{"n_layer": 10, "d_model": 256, "n_experts": 32, "experts_per_token": 2, "d_expert": 352, "d_shared_expert": 0, "activation": "squared_relu", "moe_layers": [0, 1, 2, 3, 4, 5, 6, 7, 8, 9], "router_score": "softmax", "normalize_top_k": true, "routed_scale": 1.41, "balance_loss": 0.00813, "balance_bias": false, "router_z_loss": 0.0001, "init_std_router": 0.0301, "lr_router": 0.000748, "n_head": 4, "n_kv_head": 2, "head_dim": 64, "vocab_size": 8192, "norm": "rmsnorm", "norm_place": "pre", "norm_eps": 1e-06, "positions": "rope", "rope_base": 10000.0, "rope_fraction": 1.0, "qk_norm": false, "attn_scale": 0.125, "tie_embeddings": true, "parallel_block": false, "init": "uniform", "init_std_qkv": 0.0248, "init_std_o": 0.0, "init_std_up": 0.0248, "init_std_down": 0.0, "optimizer": "adamw", "lr": 0.00217, "beta1": 0.9, "beta2": 0.98, "weight_decay": 0.15, "lr_head": 0.00911, "grad_clip": 1.0, "warmup_steps": 281, "schedule": "wsd", "decay_fraction": 0.76, "decay_shape": "linear", "final_lr_fraction": 0.0, "batch_tokens": 131072, "seq_len": 256, "doc_mask": true, "train_tokens": 532700000, "steps": 4065, "dataset": "wikipedia_en"}
Below are experts of layer 7 (counted from 0) of a mixture-of-experts language model. Rows are named router (the router's row for the expert), up (a neuron's input weights, with its number), down (a neuron's output weights, with its number) and show model dimensions 0-255. Each number is 128 + 32 x the weight over its row's rms, rounded and kept within 0 to 255.
After each expert's rows: "raises" lists some tokens whose logits its average output raises strongly, later layers aside; "gets" lists some tokens that make up at least twice as much of what it gets as of all text. This comes from a sample of Wikipedia text that the model never trained on. Tokens count by the router's weight.

# expert 3
router [158 148 113  97 132 118 105 140  81  92  91 150 169 177 162 147 180 167 157 155 161  86 126 114 136 141 135  87 178 128 139 127  81 156 141 162 131 137 148 142 160 139  85 149 155 120 168  84  89 132 108 128  92  81  76 162 156 175 106 127  92 104 187  99 158 135 106 115  87 126 153 120 136 127 119 125 162 113 145 203 194 135 153 123 132 145 166 174 143 116 166  75  60 101 111 113 116 149 116 159 180 122 136 162 129 102  99 139  81 157 160 129  82 137 169 127 119 227  89 118  80 170  78 168  97 123 141 159 121 107  96 161 122 153 152 119 138 124 126 151 206 106  80 114 139  69 144 104  62 135 141 182 132 153 152 145 137 144 155 133 104 130 116 114 144  65  64  82  85 118 120 132 184 190 182 148  75 134 174 134 161  80 190 160 145 110 111 125 162 160 186 164 119 138 161 149 158 139 103 102 142 159 159  85  86 140 140 157 124 124 150 142 108 148 114 126 160 165 128 103 110 152  72 137 114 167 145 181  95 172 169 163 164 118 103 119 151  67 115 127 193 133 175  54 120 147 135  95 153 163  94 194 137 109 103  71]
up0 [146 136  90 217 132 146 112 150  38 100 140 117 143  97 134 154 159  81 138 211 144 123 123 111 161 122 119 107  87 158 167  79  77 146 102 166  94 105 151 151 106 109 120 149 139 162  88 113 109 137  89 109 113 131 126 141 127 181 104 136 117 113 111  90 113 158 141 179 100 110 123 147 177 140  79 135 149 116 151 160 125 148 151 150  98 174 106 131 141 150 174 126 139  80 158 140 172  73 101  66 133  66 108 205 107 140 134 165 112 143  75 101  85 104 123 139 158 124 121 106 139 127  74 138  85  88  91 145 143 134 166 138 154  96 136  69  87 124 126 149 133 124  77 232 144  51 140  90 164 105 133 146 165 172 190 133  91 129 122  75 126 132 125  44 165 118 171 154 124 202 119 144 185 118 156 123 132 114 123 158 172  87 154 157 208 109 124 127 128  94 142 143 171 112 167 171 140 128 113 112 174 170  94  94 115 107 137 140  66 137 136  91 118 111 150 122 159 127 150 128 121 143  80 134 149 155 195 127 112 116 122 138 192 163 157 142 103  72  57 112 132 104 155 114 114 128 149  99 220 155  96 145 147 141 134 101]
down0 [157  80 172 121 113 177 144 161 147 106 117 119 169 178 151 126 117  85 166 138 161 142 160 114  94 124 144  92 136 137 186 136 124 100 104 143 166 147  97  94  66 134 129 151 158 141 128  91 125 167 167  83 117 119 127 178  61 174 128 104  92 146 184 114 118 157 176 138 132  94  86 159 197 106 111 149 125 118 105 117  47 136 158 233 127 161  78 152 135 149 115 131 148 139 108 114 175 102 142  79 136 131 193 114 101  82 144 125 107 141  71 134 127 144 175 103 113  99 157 146  98 119 155 152 119 110  85 161 163 128 139 118 168 109 208 126 101  82  84 120  95 123 167 148 138 159 152 123 166 138 131 143 142 136 183 120  56 119 129  73 161 160 149 125 127 149 138 115 156 168 108 103 164 145 173 126 123 138 150 122 120 127 118  90 174 109 140 140 118  12 149 127 128 114  84 140 101  74 153 130 175 137 115 112 134 135 142 165 153  99  99 120 150 181  95 161 159 206 125 128 119 169 138 109  93 132 143 167  37 107 150 157 126 148 104 140 124  78 167 133 151 161 121 134 200 116 183 133 231 131 122 182 104 115 124  70]
raises: " |", " S", " and", "is", "/"
gets: "al", "us", "el", "as", ".", " Al"

# expert 8
router [167 156  88  88 181  99  77 153 115  81  95 101 125 149 142 148 178 159 132 130 129 134  96 107 186 109 124 168 125 136 132  76 164 167 203 149 108 122 121  98 151 149 115 164 202 130 138 101 105 166 115 164 149 126  92 145 132  81 104  90 144 109 153 133 101 140 142 175 108 156 128 126 131 105 153 160  84 153 157 174 176 135 151 162 181  74 211 149 102  99 158 131 100  91 144 132 163  84 128 125 171  66 118 155 152 151  83 158 132 146 123 105  71 133 148 186  92 185 151 127 101 169  99 191 151 115 172 140  82 110 164 126 133 135  82 114 107 143 186 179 190  57 125  83 104  76 143 121 142 139 105 120 103 146 154 156  42 166 123 162 149 147 180  99 155 110  69 132  84 150 167  74 135 185 129  95 116 124 161 105 120 162 139 135 164  96 167 183 148 109 155 131 103 141 147 121 140 159 120  93 160 150 115 116  84 108 118 164  92 196 149  99 117 114 123 180  94 183 106  98  88 147  78 111 151 152 185 109 119 124 124 150 152 101 112 173 161 105  91 173 117 167 151 152 122 130 122 106 187 147  89 187 144 167 160 112]
up0 [136 156 133 145 189 115 155 112 150  57 132 135 187 156 132  96 151 103 137  99 152 139 164  95 106 160 121 105 112 156 133  97  97 145 163 167 138 124 153 141 160 166 135 129 148 122 140 163 134  97 120 190 148  89 147 120 153 130  88  81 164 139  92 112 128 157 101 136 154 131 148 157 137 102 159 168 158 166 140 145 158 124 155  90  86  89 152 135  45 157 129  81  91 137 127 132 113 118 134 197  57 204 122 149 153 117 148  76  99 146 139 124 104  75  57 176  91 196 120 126 145 178  86 149 126  85 162 166  84 119  84 106 176 106 102 142  99 140 144 132 149 190 166 162 149 141 104 164 143 127  94 171  84  87 114 105 110 113  97  59 156 201 156 113 115 113 187 119  91 146 149 172  89 103 166 139 112 163 142 141 121 122 144 121  96 189 139 123 121 129 140  89 163 103 120 165 160 163 147  89 131 157 158 105  89 170 114 195 149 199 120 111 130 194 131  60 130 125 135 118  82 164 150 116  88 128 197 149 149 110 123  98 124 124 134 129 157 140 100 169 145  56  81  97 133 129 233 134 156 139 148 158 117 161 131  65]
down0 [122 100 154 110 136 115 125 118  98 155 164 131 158 108  58 112 108  96 113  88 102 124  76 156  91 122  85 159 121 141 190 174 126  96 189 120 153 104 131 122 130 170 163 120 108 163  64 138 131 108 108 155 144 144  85 124 138 121 188  57 136 181 109 150 114  57 178 180 109 185 121 131 133 103 113  76 161  81 103 167  57 164  71 138 116 160 153 129 155 103 159  88 115 145 116 119 170 143 138 114 107 108 125 156 148 128 160  98 110 105 141  72 173 176 101  89 109 184 146 140 115 159 126 124  36 110  98 122 141 163  76 103 135 128  89 108  79  94 169 145  72 149 157 130 185 129 163 128 158 188 129 147  40 104 123 106 114  85 110 125 146 148 144 101  64 159 144  93  98 133 128  75  69  97 130 147 132 139 123 153 154  95 108 115  87 155 137 167 167 136  67 125 136  85 117 126 146  91 147 114 155  88 140 136 132 127 176 145  95  46 122 120 111 126 173  55 171 137  71 120 103 145 146 146 137 120 130  84  86 204 121 177 101 119 124  87 173 157 123 124 108  94 141 107 134 178 110 193 136  98 124 131 109 166 108  85]
raises: "\n", "|", "-", "The", "S", "E"
gets: "\n", " that", ".", " which", " who", "=="

# expert 12
router [118 167 123 140 160 136 107 117  92 116 147  99 153 198 121 176 132 160 183 146 179 124 152 109 161 105 149 108 163 175 139  90 151 190 170 131 149 118 116  66 166 106 130 154 138 100 143  74  79 123 113 155 157  62 105 138 160 126 137  97 119 101 149 107 177 123  92 166 102 171  89 115 136 133 114 161 153 139 151 182 184 171 125  92 151 157 123 154  90  67 166  68  83  53 173 113 139  89 137 121 150  98 156 140 135 104 125 159 115 152 136 118 119 136 145 168 125 176 106 140  99 135  87 167 165 118 126 132 101  71 158 127  86 163 128 126 121 126 138 138 165 103  83 117  68 103 121 188 112 116 113 135 121 113 182 120 136 126 124  38 134 131 150  29 145  85 135 120  94 188 136  62 180 139 120 123 111  77 177  63 101 156 162 161 115 101 137 181 117 121 168 161 152 150 167 114 132 157 125 101 207 120 132 170 126  86 120 198 146 150 155 130 136 141 136 174 171 149 107  97 123 133  85 136 114 169 164  89 103 121  92 181 136 112  90 160 172  80 128 169 178 142 123 110  74 147 180  77 139 159  70 146 110 153 104 117]
up0 [108 103 113  78 138 141 135 141 158 136 167  90 168 122 135 162 109 165 119 142  99 153 183  94 136 119 107 186 120 163 154  64 140 137 131 142 149 142  96 122 134 127 142 146 117 138 129  99  92  82 160 101 123 145 145 140 108  87 101  84  71  71 158 147  68 114  61 163  90 129 139 115 121 131 182 136 120 107 136 123 152 172 133 151  68 177 135  94 108 150 143 107 143 137 176 101  75 139 113 111 110 128 135 205 223  99 134 160 143 207 131 132 147 141 114 108 139 129 142 168 121  98  99 160 186 182 101 130 191 141 164 173 112 152 112  43 115 127 121 171 175  91  92 162  98  56 112 158 127 134 143 131 173  88 148 136  91 127 106 132 101 106 102 136 135 115 108 148 181 154  93 131 103 143 130 133  91 128 128  99 129 112 133 133  43 137 111 145 191 106 179 116  77 102 116  72 160 136 164 121 177 167 154 197 129  87 144 141 125 167 126  90 152 161 170 123  99 168 114 134  81 111  83  98 108 141 119 126 196  73 107 127 119 171 150 120 127 173 107 155  81 135 149  91 115  79 171  66 161 216 168  58 144 147 146 130]
down0 [ 66 163  68 179 182 206 169  82 160 151 136 140 121 131 137 128 150 132 109 141 114 172 139 108 133 125 131 180 126 166 186 108  54 115 122 156 156 126 166  77 212 152 110 171 120 170 140  72 150 107 125  68 130 119 146 105 104 119 167 123  98 137 116 147  78  87 130 106 142 128 102 126  95 105 101 170 165 108 115 178  81 139 157 119 141 185  96 135 195 122 156 145 182  80 121 110 125 119 132 170 143 126 167 113 122 130 175 102 202  99 123  70 185 130  98  95 159  78  89 135 118 130 183 130 124 113 120  79 148 131  93 114 129 157 119 110 165  75  97 167  60 117 130 143  92 154  84 145 107  97 132 131 109 165 167  69 158 106 162 106  72  94 111 101 141  79 157 149 118 127 126  44 155 161 134 117 171 130  94 129 196 134 118 121 131 183  96  98  72 117  95 141 132 166 128 140 116 129  92 138  93 107 160 181 143 111 142  95 140  74 103 127  93 109 136 172 100 131 174  85 175 148 130  69 103 122  93 137 117 137  59 118  39 113  74 132 140 121 100 156 114 119 120 103  87 155 132 108  87 144 145 155 122 126 126  80]
raises: " and", " |", " in"
gets: "a", "i", "o", "an", "u", "in"

# expert 1
router [114 131 143 158 145  67  83 118 160 109  99 113 147 167 132 140 151  96 177 159 133 152 173 122 180  97 149  70 181 118  95  84 111 137 224  89 128 126 146  65 176 128 118 141 136 105 135 103  97 112  90 175 119  88  55 148 131 103 108 105 147 159 131 138 185 122 108 182 156 157 152 126 165 118 173 127 154 133 133 194 202 130 172 137 196  96 142 194  91 142 190 101 104 140 149 180 173 129 158 125 136  88 123 172 132 112  40 143 151 131 118 122 125 129 146 153  67 139 104 101 144 167 175 160 110  97 145 186 132  72 105 171 137 182  84 125 117 116 141 146 130 140 110 145 147 120 161 128 119 107 117 153 122 166 108 149 115 122 104  83  96 119 119 121 131 108  59 124 137 134  98  80 158 185 189 144  94 104 144 123  82 144 157  73 111  98 168 118 134 190 155 136  79 175 173 153 149 146 143  92 153 110 123 115 138 106 113 205  98 199 194 120 119  66 160 185 156 173 122 107 148 162  89 126 132 143 104 136 122 146 133 154 150  98 101 189 154 137 112 144 158 124 159  86 118 101 208 119 107 102 128 110 145 149 134 112]
up0 [202 151 138 117 122 140  91  89 135  76 119 124 157 138 155  91 192 142 166 139 122 130 118 141 118 154 114 109 156 144 132  80 126 116 151 108  92 127 116 159 205  98  64 105 164 136 131  84 129  92  91 150 164 120  80 127 105  68 141  85 176  51  87  85 134 103 103 147 186 124 102  95 104 138 119  79 141 157 166 121 161 165 130 116 146  96 128 170  66 115 154 151 168 151 116 143 159 138 127 117 116  87 185 154 155 125  90 114 129 146 213 145  57 106 100 107  74 158  73 108 103  83 101 129 138  69  97 157 155 119 109 132 133 135 135 126 111 127 171  90 149 157 136  92 134  98  89 160 130  87  97  88 143 114 103 152 106 138 130 101  91 105 184 112 107  64 136 130 121 148  92 139 133 109 101 106  74  56  58 118  85 128 151 122 144  82 158  94 183 139 175 108  96 130 137 118 145  77 145  77 113 129 142 116  87 134  55 186 111 146 109 136 179 147 103 150 140 169  90  97 110  99 151 102 136 122 126 122 151  86 134  96 135  80  66 204 125 174 151 138 103 100 138  68 146 101 175  85 143 131  90 158 185 163 202 132]
down0 [126 141 164 116 124 108 105 106 182 127 117 181 136 129 149 123 129 148  73 143 126 115 114 187 118 167  29  70 123 131 123 126  97 116 108 104 117 132 132 164 162  93  80 126  97 166 129 135  72 120 137  91  93 122 159  87 146 143 206 103  68 148 105  99 133 134 146 100 169 126  63 120 135  99 119 175 164 146 125 146 197 121  99 145  97 141 167 137  92 145  48 126 154 120  96 138 143  90 106  97  83 158  62 105 154 115 164 144  91 144 129 127 147 139 161 129  60  79 118 140 138 134  98  70 125 137 172 113 105  96 141  96 113 165 128  96 211 108 160 143 152 146 108  74  98 142 103 148 155  84  79 146  78 200 111 158  79 216 154 138 137 131 131 177  98  58 113 184  73 145 133 176 130 137 140 124 180  93 112 100 154  86 102 132  80 168 144  41 110 120 140 149 170 175 132 135 108 148 141 111  98 117 120 122  96 192  76 128 116  85 206 125 137 133 188  94 168 141 165 102 100 130 161 122 117 129 129 162 103 134  94 146 162 123 126 160 124 136 111 102 114  92 117  93 188 159 107 150  87 163 141 100 109  92 128 133]
raises: " in", " and", " on", " |", " at", "."
gets: "s", ")", "ers", "es", " ", "ors"

# expert 9
router [169 184 117  66 146  87  98  88 127  98 104 123 200 170 138 151 167 116 123 126 135  95 118 128 157  92  99 117 148 135  60 102 181 155 188 155 135  86 165  64 172 172  96 117 151 113 144 151 100 109 128 186 130 135 122 151 171 138 126 113 134  95 163 169 101 113 114 125 145 181  71  93 168 137 136 112 132 140 148 192 224 119 132  87 143 115 189 151 111 160 153 131 107  64 183  89 155  90 177 140 153  99 102 132 136  94  83 134 157 185  86  91 109 147 126 152  95 152 158 136 116 160 129 159 225 132 116 161 154  87  91 156 100 180 138  94 124 132 185 123 126 130 131 111 112 102 134  89 120  68 147 131 129 113 151 166 109 160 133  32  75 172 164 128 101  81 146 131 116 189 145  60 149 152 186  98 110 102 187  98  94 147 149 175 150 145 146 145 133 110 121 141 105 114 154 101 142 170 114 138 175 128 170  92 126  95  95 153 114 145 135 107 105  95 126 138 170 145 114  65  74 147 108 123  98 153 141 150  66 106 138 191 148 101  83 147 118 148 135 148 152 141 166 123 110 143 127  94  89 175 131  89 151 158 150 104]
up0 [157 123 117 130 106 118  59 183 153 140 151 109 179 207 185 168 132 116 166 119 174  99  97 107 110  94  83 141 152  98 139 102 106 115 156  84 126 170 140  83 155 158  82 154 156  33 102  76 139 111 155 172 132 127  82 123 154 155 133  76 147  89 150 154 105  75 165 155 113  94 138 178 172 129 168 129  75 120 134 142 158 139 149 105 113 140 135 144  96 167 127  93 109 102 123  75 178 168 169  78 104  98 113 107 168 133  83 174  72 118 150 105 139 180 189 167 123 112 120 145 126  90 152  96  94  82 119 118  95  60 116 103 129 124  63 121 131 147 153 165 127 155 123  99 170 107 153  87 127  90 150 113 114 149 139 169 154 175 146  89 147 198 133  96 174 115 136 101 132 128  86 143 173 128  97  93 148 156  95 122 125 111 118 121  86 164 146 141 199 131 119 126 111 144 111 111 130 157 117 150 120 132 131 122 161  71 134  93 131 146 231 125  73 119 121 190 160 107  87 106 119 133 108 110 141 139 123 121  65 114 137 210 141 204 152 102 160 126 146 199 117 106 152  80 161 112  98 134 119 137 127 146  87 209 134 109]
down0 [169  84 109 101 125 149 178 223 233 137 168  95 162 139  68 119 188 134  56 135 187 161 129 136 151 154 154 106 164 157 116  80 129  75 133 110  88 191 131 109 120 119 127 147 142 108 179 119 126 108 143 145 108 139 165 119 153 165 171 150 150 163  91 114 108 164 111  95 202 124  74 141 156 134 125 112 188 175  78  91 187  86  84 180 118 189 141 145  94 147 127  74 199 143  99 174 140  94 114 139 113 112 140 112 151 111 131 115 115 137 163 144 133 152  82  32 130 106 113 140 106 102 162 124 162 174  97 141 207 150 163 158 141  84 134 149 123 127 154 144 103 126 139 112 182  95 131 147 142 171 125 201 171 121 144 157  82 119 168 152 166  91 106 130 101 104  96 110 111 142 169 166 135 111 150 119  97 152 169 111 111 135 133 116 113 136 115  72 118 105 116 157 114 112 128 118 100 102 150 114 161 113 163 101 172 145 133 102 104  96 161  72 105 171 141 108 122 135 108 134 144 126 164 186 179 101 144 139 109 216 104 105 138  56 129 160 111 115 142 118 100 151 103 119 169 112 113 135 130 182 104 154  63 133 105 112]
raises: " of", " in", " on", " and", " |", "."
gets: "\n", " is", "ly", " are", " ·", " It"

# expert 23
router [141 124 133 120 134  78  97 161 149  87 124 139 138 129 118 155 107 124 197 183  89  78  86  90 141 110 179  93  98 138 139 138 151 126 207 145 101 109 160  88 219 203 141 173 127 139 159 116  75 155  88 144 168 113 128 155 165 129 102 130  97  97 129 113 163 158 152 179 160 164 116 146 171 165 142 193 108 147 140 139 204  89 192  81 109 115 148 140 112 115 129 105 105 113 162 117 158 164 123  92 147 116  87 143 114 111 102 146 109 177  97  91  95 136 133 150 108 116 132 107 148 126 130 153 110  86 147 143 136  99 140 150  81 157 120 120 141 183 147 162 234 127 111 154 103 125 147 124 100  96 138 194 139 150 123 194  98 155 153 153  75 120 185 125 169 110 145 101 149 161 139 150 174 193 173 141  86 144 160  75 153 162 124 113 120 107 112 138 148 171 119 151 131 145  92 104 113 108 118 110 150 118 169  93 101 110 104 145  82 227 125  83 147 114 112 141 112 139 123   4 100 116  81  98 168 158 129 154 112 125 163 154 163 166  77 150 148 110  94 116 126 130 158 128 127  78 123  88 120 109  74 125 194 132 170 112]
up1 [149 153 153 132  84 141 125 110  98 109 144 138 141 134  63 143 114 102 154 186 129 150 115 122 167 113  98 119 139 129 120 142 157 153 181 134 149 183 150 152 116 139 114 126 127  85 146  83 143 107 130  99  85 138 115 127 142 115 153 122 132 156 125 139  69 125  98 115 139 140 132 111 130 104 190 116 147  92 162 122 142 123 183 116 160 125 111 107  44 120 155 173 127  91 191 113 167  66 121 118 111  98  96 184 181 146 117 198  72 151 129 143 162 158 118 150  57 117 165 139 119  88 114  71 105 136 122 101  51 156 109 111 146 177 153 164 136 140 120 162 132 145  88 141 129 121 203 150  60  69 107  80 109 112 126 147  71 117  97  94 133 153  93 152 108  70 126 144  56 146 164 161 153 204 156 128 158 116 107 157 120 190 156  88 110 152 122 134 101 100 129 123  72 148 148 123 156 174 161   8 168 200 137 111 112 130 144 141 132 162 144  80 125 125 103 113  92 153 137 151 173 148 177  90 127 198 101 129 133 122 169 138  89 144 165  90 103  85  83 109 152 111 200 139  89 135 199 127 156 189 148  84 126 131 133 146]
down1 [165 124  79  76 156 171  94  82 114 148 183 109  74 140 124 111 138 186 167 140  82 120  92 169 119 115  78 135 152 104 157 157 124 128 131 112 154  80 122 145 143  94 133  30 140 179 120 158 138 186 169  99 135 186 131 134 162  89  96 125 171 144 130  74  62 117 132 117 143 111  74 105 152 149  75 150 164 158 104 164  90 151 149 129 141 134  63  86 103 113 159 114 114 130 117 103 158 132 126 139 149 163 127 131 142 101  92 204  97 180 115 155 132  63 142 128 125  96 121 131  98 164 133 167  63 111 125  78 126 141 108 143 112 127 119 137 161 113 131 167  97  82 131 127  89 129 122 162  91 192 125 103  83 130 141 156 130 135  86 134 144  90 186 174  92 102 105 166 172  85 158  89 178 104  74  86 159 147  76 140 135 147 140 143 110 147 206  96 126 185  99 115 151 149 153 137 192 190 186 131 160 102 128 115 103 180  82 120  79 201 138 205  99 118  79 143 101 117  83 141 133 158 155  79  79 109 122  86 159 139 137 123 133 111  86 110 132 148  74  76 135 147 128 128 169 138 117 147 170 164 140 127 101 143 141 163]
raises: "ub", "a", "il", "in", "am", "an"
gets: " S", " P", " H", " s", " p", " L"

# expert 24
router [138 129  99  91 165  86  83 158 130  92 115 109 164 138 152 149 135 113 128 134 176  91 141  70 201 132 128 150 142  99 105 130 123 150 231 132 160  80 131 112 214 148  76 131 135 154 118 119 110 113  76 163  99 103  66 166 134 148 123  73 136  79 169 144 156 125 113 155  96 175 103 113 109 151 139 147 166 141 178 204 200 160 147  70 117 103 181 161 109  99 177  88 148 153 159 138 127 110 151  76 146 108  80 141 108 164  72 172 101 166 148 118 123 112 153  97  88 107  75 139 130 162 135 114 153 108 116 169 139  35  96 150  73 174 101 165  77 128 123 144 136  94 131 122 101 116  88 133 111  74 104 176 167 166 159 117  81 162 126  61 106 175 124  80 183 103 134 125 131 161 129  85 125 142 149 121 123 103 156 102 122 158 172 142 148 122 110 184 185 120 146  96 114 119 116  97 108 157 154 102 132 180 146 134 156 128 123 158 117 177 184 126  58 120 143 184 141 168 119 138  57 140  80 110  87 149 154 115 127 146 148 141 170  89 112 151 179  94 135 155 128 128 170 115 101  94 165 111 158 129 118 166 158 155 115 108]
up0 [ 98 103 152 123  94 141 122 180 133 105 136  73 112 102 168 129 130 128 105 112 137 159 150  68  98 162 109 138 150 139 138  91 196 186 155 171 135  81 165 174 223  91 134 160 102 137 134 184 112 146 152 190 142 128 112 114 161 105  94  89 124  99 137 160 109 175 124 140 162 143 104 156 119 127 184 151 118 175  89 141 203 144 135 141  87 121 118 184 151  87 186 106  98 137 154 101 186 158 115  98  70  79  76 146 148 159 137 142 155 160 140 132 123 165 145 103  78 160 153 139 151 101 154 200  82 157  89 158 139 140 123 174  94 110 138  31 120 117 110  98 123 152 126  64 110 150 188 148 139 134 140 132  77 158 159 160 118 220 168 174 129 186 163 153 156  92 139 122 153 132 145 120 161 140 108 137 106 177 128 131 116  60  65 164 172  53 130 104 155  94 152 124 104 130 143 121  91  95  90 109 119  89  97 153 123 112  77 215 136 105 113 133 120 153  90 149 122  87  51 147 109 117 142 139 119 126 151 120 135  91 159 153  86 155 136 107 168 130 116 165  92  89 107 143 162 161 133 131 118 100 161 152  96 131 125 140]
down0 [ 67  77 119 174 109 117 129  71  72 131 166 135 139 150  72 180 157  66  85 161  93 132 158 137 122 181 103 102 160 176 142 158  92 129 153 158 153 169 108 131 127 182 109 158 106 125 189 191 162 165 156 113  96 169 104 108 144  93 161 140 137 109 109 105 127 136 107 144 135 155 180 126 176 137  98 155 100  92  87 135 138  92  65 138 164 122 149 131 106 140 136 186  92 123 102 112 117  85 158 144  89 113  80 145 158 113 160 100 149 141 113 135 118  75 131  79 157 101 148 168 117  79 134 128 106 197  96 132 120 165 178 135 128 179 176  80 146 222 116  79 144  78 129 124 163 218 181  52 162 137 122  70 126 195 137 149 192  95 114 148 151 130 100 109  88 170 143 121 151  97 128 137  88 154 114 109 126 105 123  92 117 140 124  87 132 100 147 147 157 175  99 128 111  84 111 107 109 122 162 106 125 105  66 101 134 163 167 116 145 148 100 136 153 115 138 124  74 121 105 137 145 161  65 178 102 119 169 113 128 131 143 139 107 186 101 134 111 155  98 109 139 128 127 133 136 210 177 109 149  92 140  82 125  52  94 150]
raises: " in", "\n", " and", " |"
gets: " |", "ation", "s", "ment", "ity", ")"

# expert 19
router [155 158 119 106 161 135 104 148  84 106 104 113 103 146 145 120 168 159 140 151 128 110 133  96 170 107 136 113 130 133 133 113 119 166 162  96 141  74 177  93 111 120 112 121 169 104 146  75 104 156 121 126 124  55 114 130 181 117 128 132  48 105 142 115 139  86 126 197 129 155  81 127 151 173  98 159 178 140 149 148 172 136 159 122 107  48 186 168  94  97 176 123 131 129 174 139 141 108 126 148 134 105  65 215 114 106  87 116 144 137 157 114 109 124 156 144  87 144 151  98 110 167 126 168 174  86 130 135 107  88 124 136  90 162 111 143 135 164 175 117 116 140 131 103 122  92 120 116  92 117  73 125 132 102 197 153 144 137 120  99 144 181 195  62 150 103 119 107 138 157 100  65 164 114 175 119  96  93 167 137 157 122 123 162 169 101 148 147 168 158 143 108  83 149 164 107 119 148 142  90 148  79 146 170  91 120 126 194  95 218 146 112 132  67 139 174 133 135 138  46 111 105  87 106 142 144 150 116 136 100 123 200 173 121 112 137 208 129 102 112 150 173 167  63  54 128 139  53  71 153  96 136 124 134 123  89]
up0 [125 145 146  82  64 149  99 158  99 113 135 124 148 103  99 159 144 126 137 138  90 186 101 122 169  92 157 123  95 114 120 130 132 118 141 135 140 136 165 155 137 159  93  92 129 123  93  77 108 113  87 148 169  32 146 127 219  91 153 113 150 148  70 176 141 152 137 195 110 120 119 189 123 188 113 122 163 139 154 104 137  94 137 181 170 166 174 109 116 159 117 129 121 131 199 129  96 107 159  71 156 105 133 147 124 182 169 107 118 120 152 131 120 115 180 148 112  73  60 138 153 123  70 152 140  76 117  92 139 144 138 135 127  39 147 136 100 102 113 114 139 121 172 115 132 102 152 123 137  99 121 125 135 107 169 124 147 174 138  78 133  74 106 112 150 156 136 109 110 136  65  57 140 134 124  79  89 138 121 125 141 160 142  98 162 122 117 164 186 121 197 106  98  86 166 114  84 168 131 123 138 137 176  66  60 153 128 161  97 214 155 102 178 121  90 178 119 127 128 165 145 142 112 132 113 153 169 171  69 127 104 110 100 164 186  80 139 175 187 148  93 148  94 120 121 143 163  99  95 187 137 121 158 174 155 108]
down0 [112 133 121 160 129  95  88 121 141 235 142 129 123 141 110 156 133 203 167 223 174 112 138 159  74 146 141 135 119  74 106  97  97 142  53 130 136 136 105 150  89 146 129 105 130 149 111 143 153 203  95  99 104 119 144 101 102 144 113 134 114 108 134 130 127 158 128 115 142 113 111 142 103  56 163  70 115 170 167 112   0 138 104 165 126 115 127 145 128 114 170 121 137 117  97 171 117 164 125 115  92  91 125  96 102 132 160 138 137 131 145 183 117 161 106 204 125 144 144 174 114 109 149 133 123 111 101 118 106 134 146 135 116 148 114 120 131 114 156 181 137 111 125  23 145 150 118  90  62 173 150 119  90 137 169  92  72 140 184 183 127 164 112 137 135  84 129 144 131 139 155 137 112 134 177 113 122 128 139 142 172 108 134 110 143  95 158 116  78 195 191 173  97 194 134 125 133  81 125 142 133  70  93 137  94 102 130 175 162 151 184 146 133  94 173 129 152 119 156 159  79 156  96  62 143 158 160 125 113 102 134 176 103 102 107 141 167 118 114 151 140 115 100 148 170  93 145  82 138 154 108 171 172  84  80 158]
raises: " the", " and", " in"
gets: "ing", "ed", "ated", " with", "s", " used"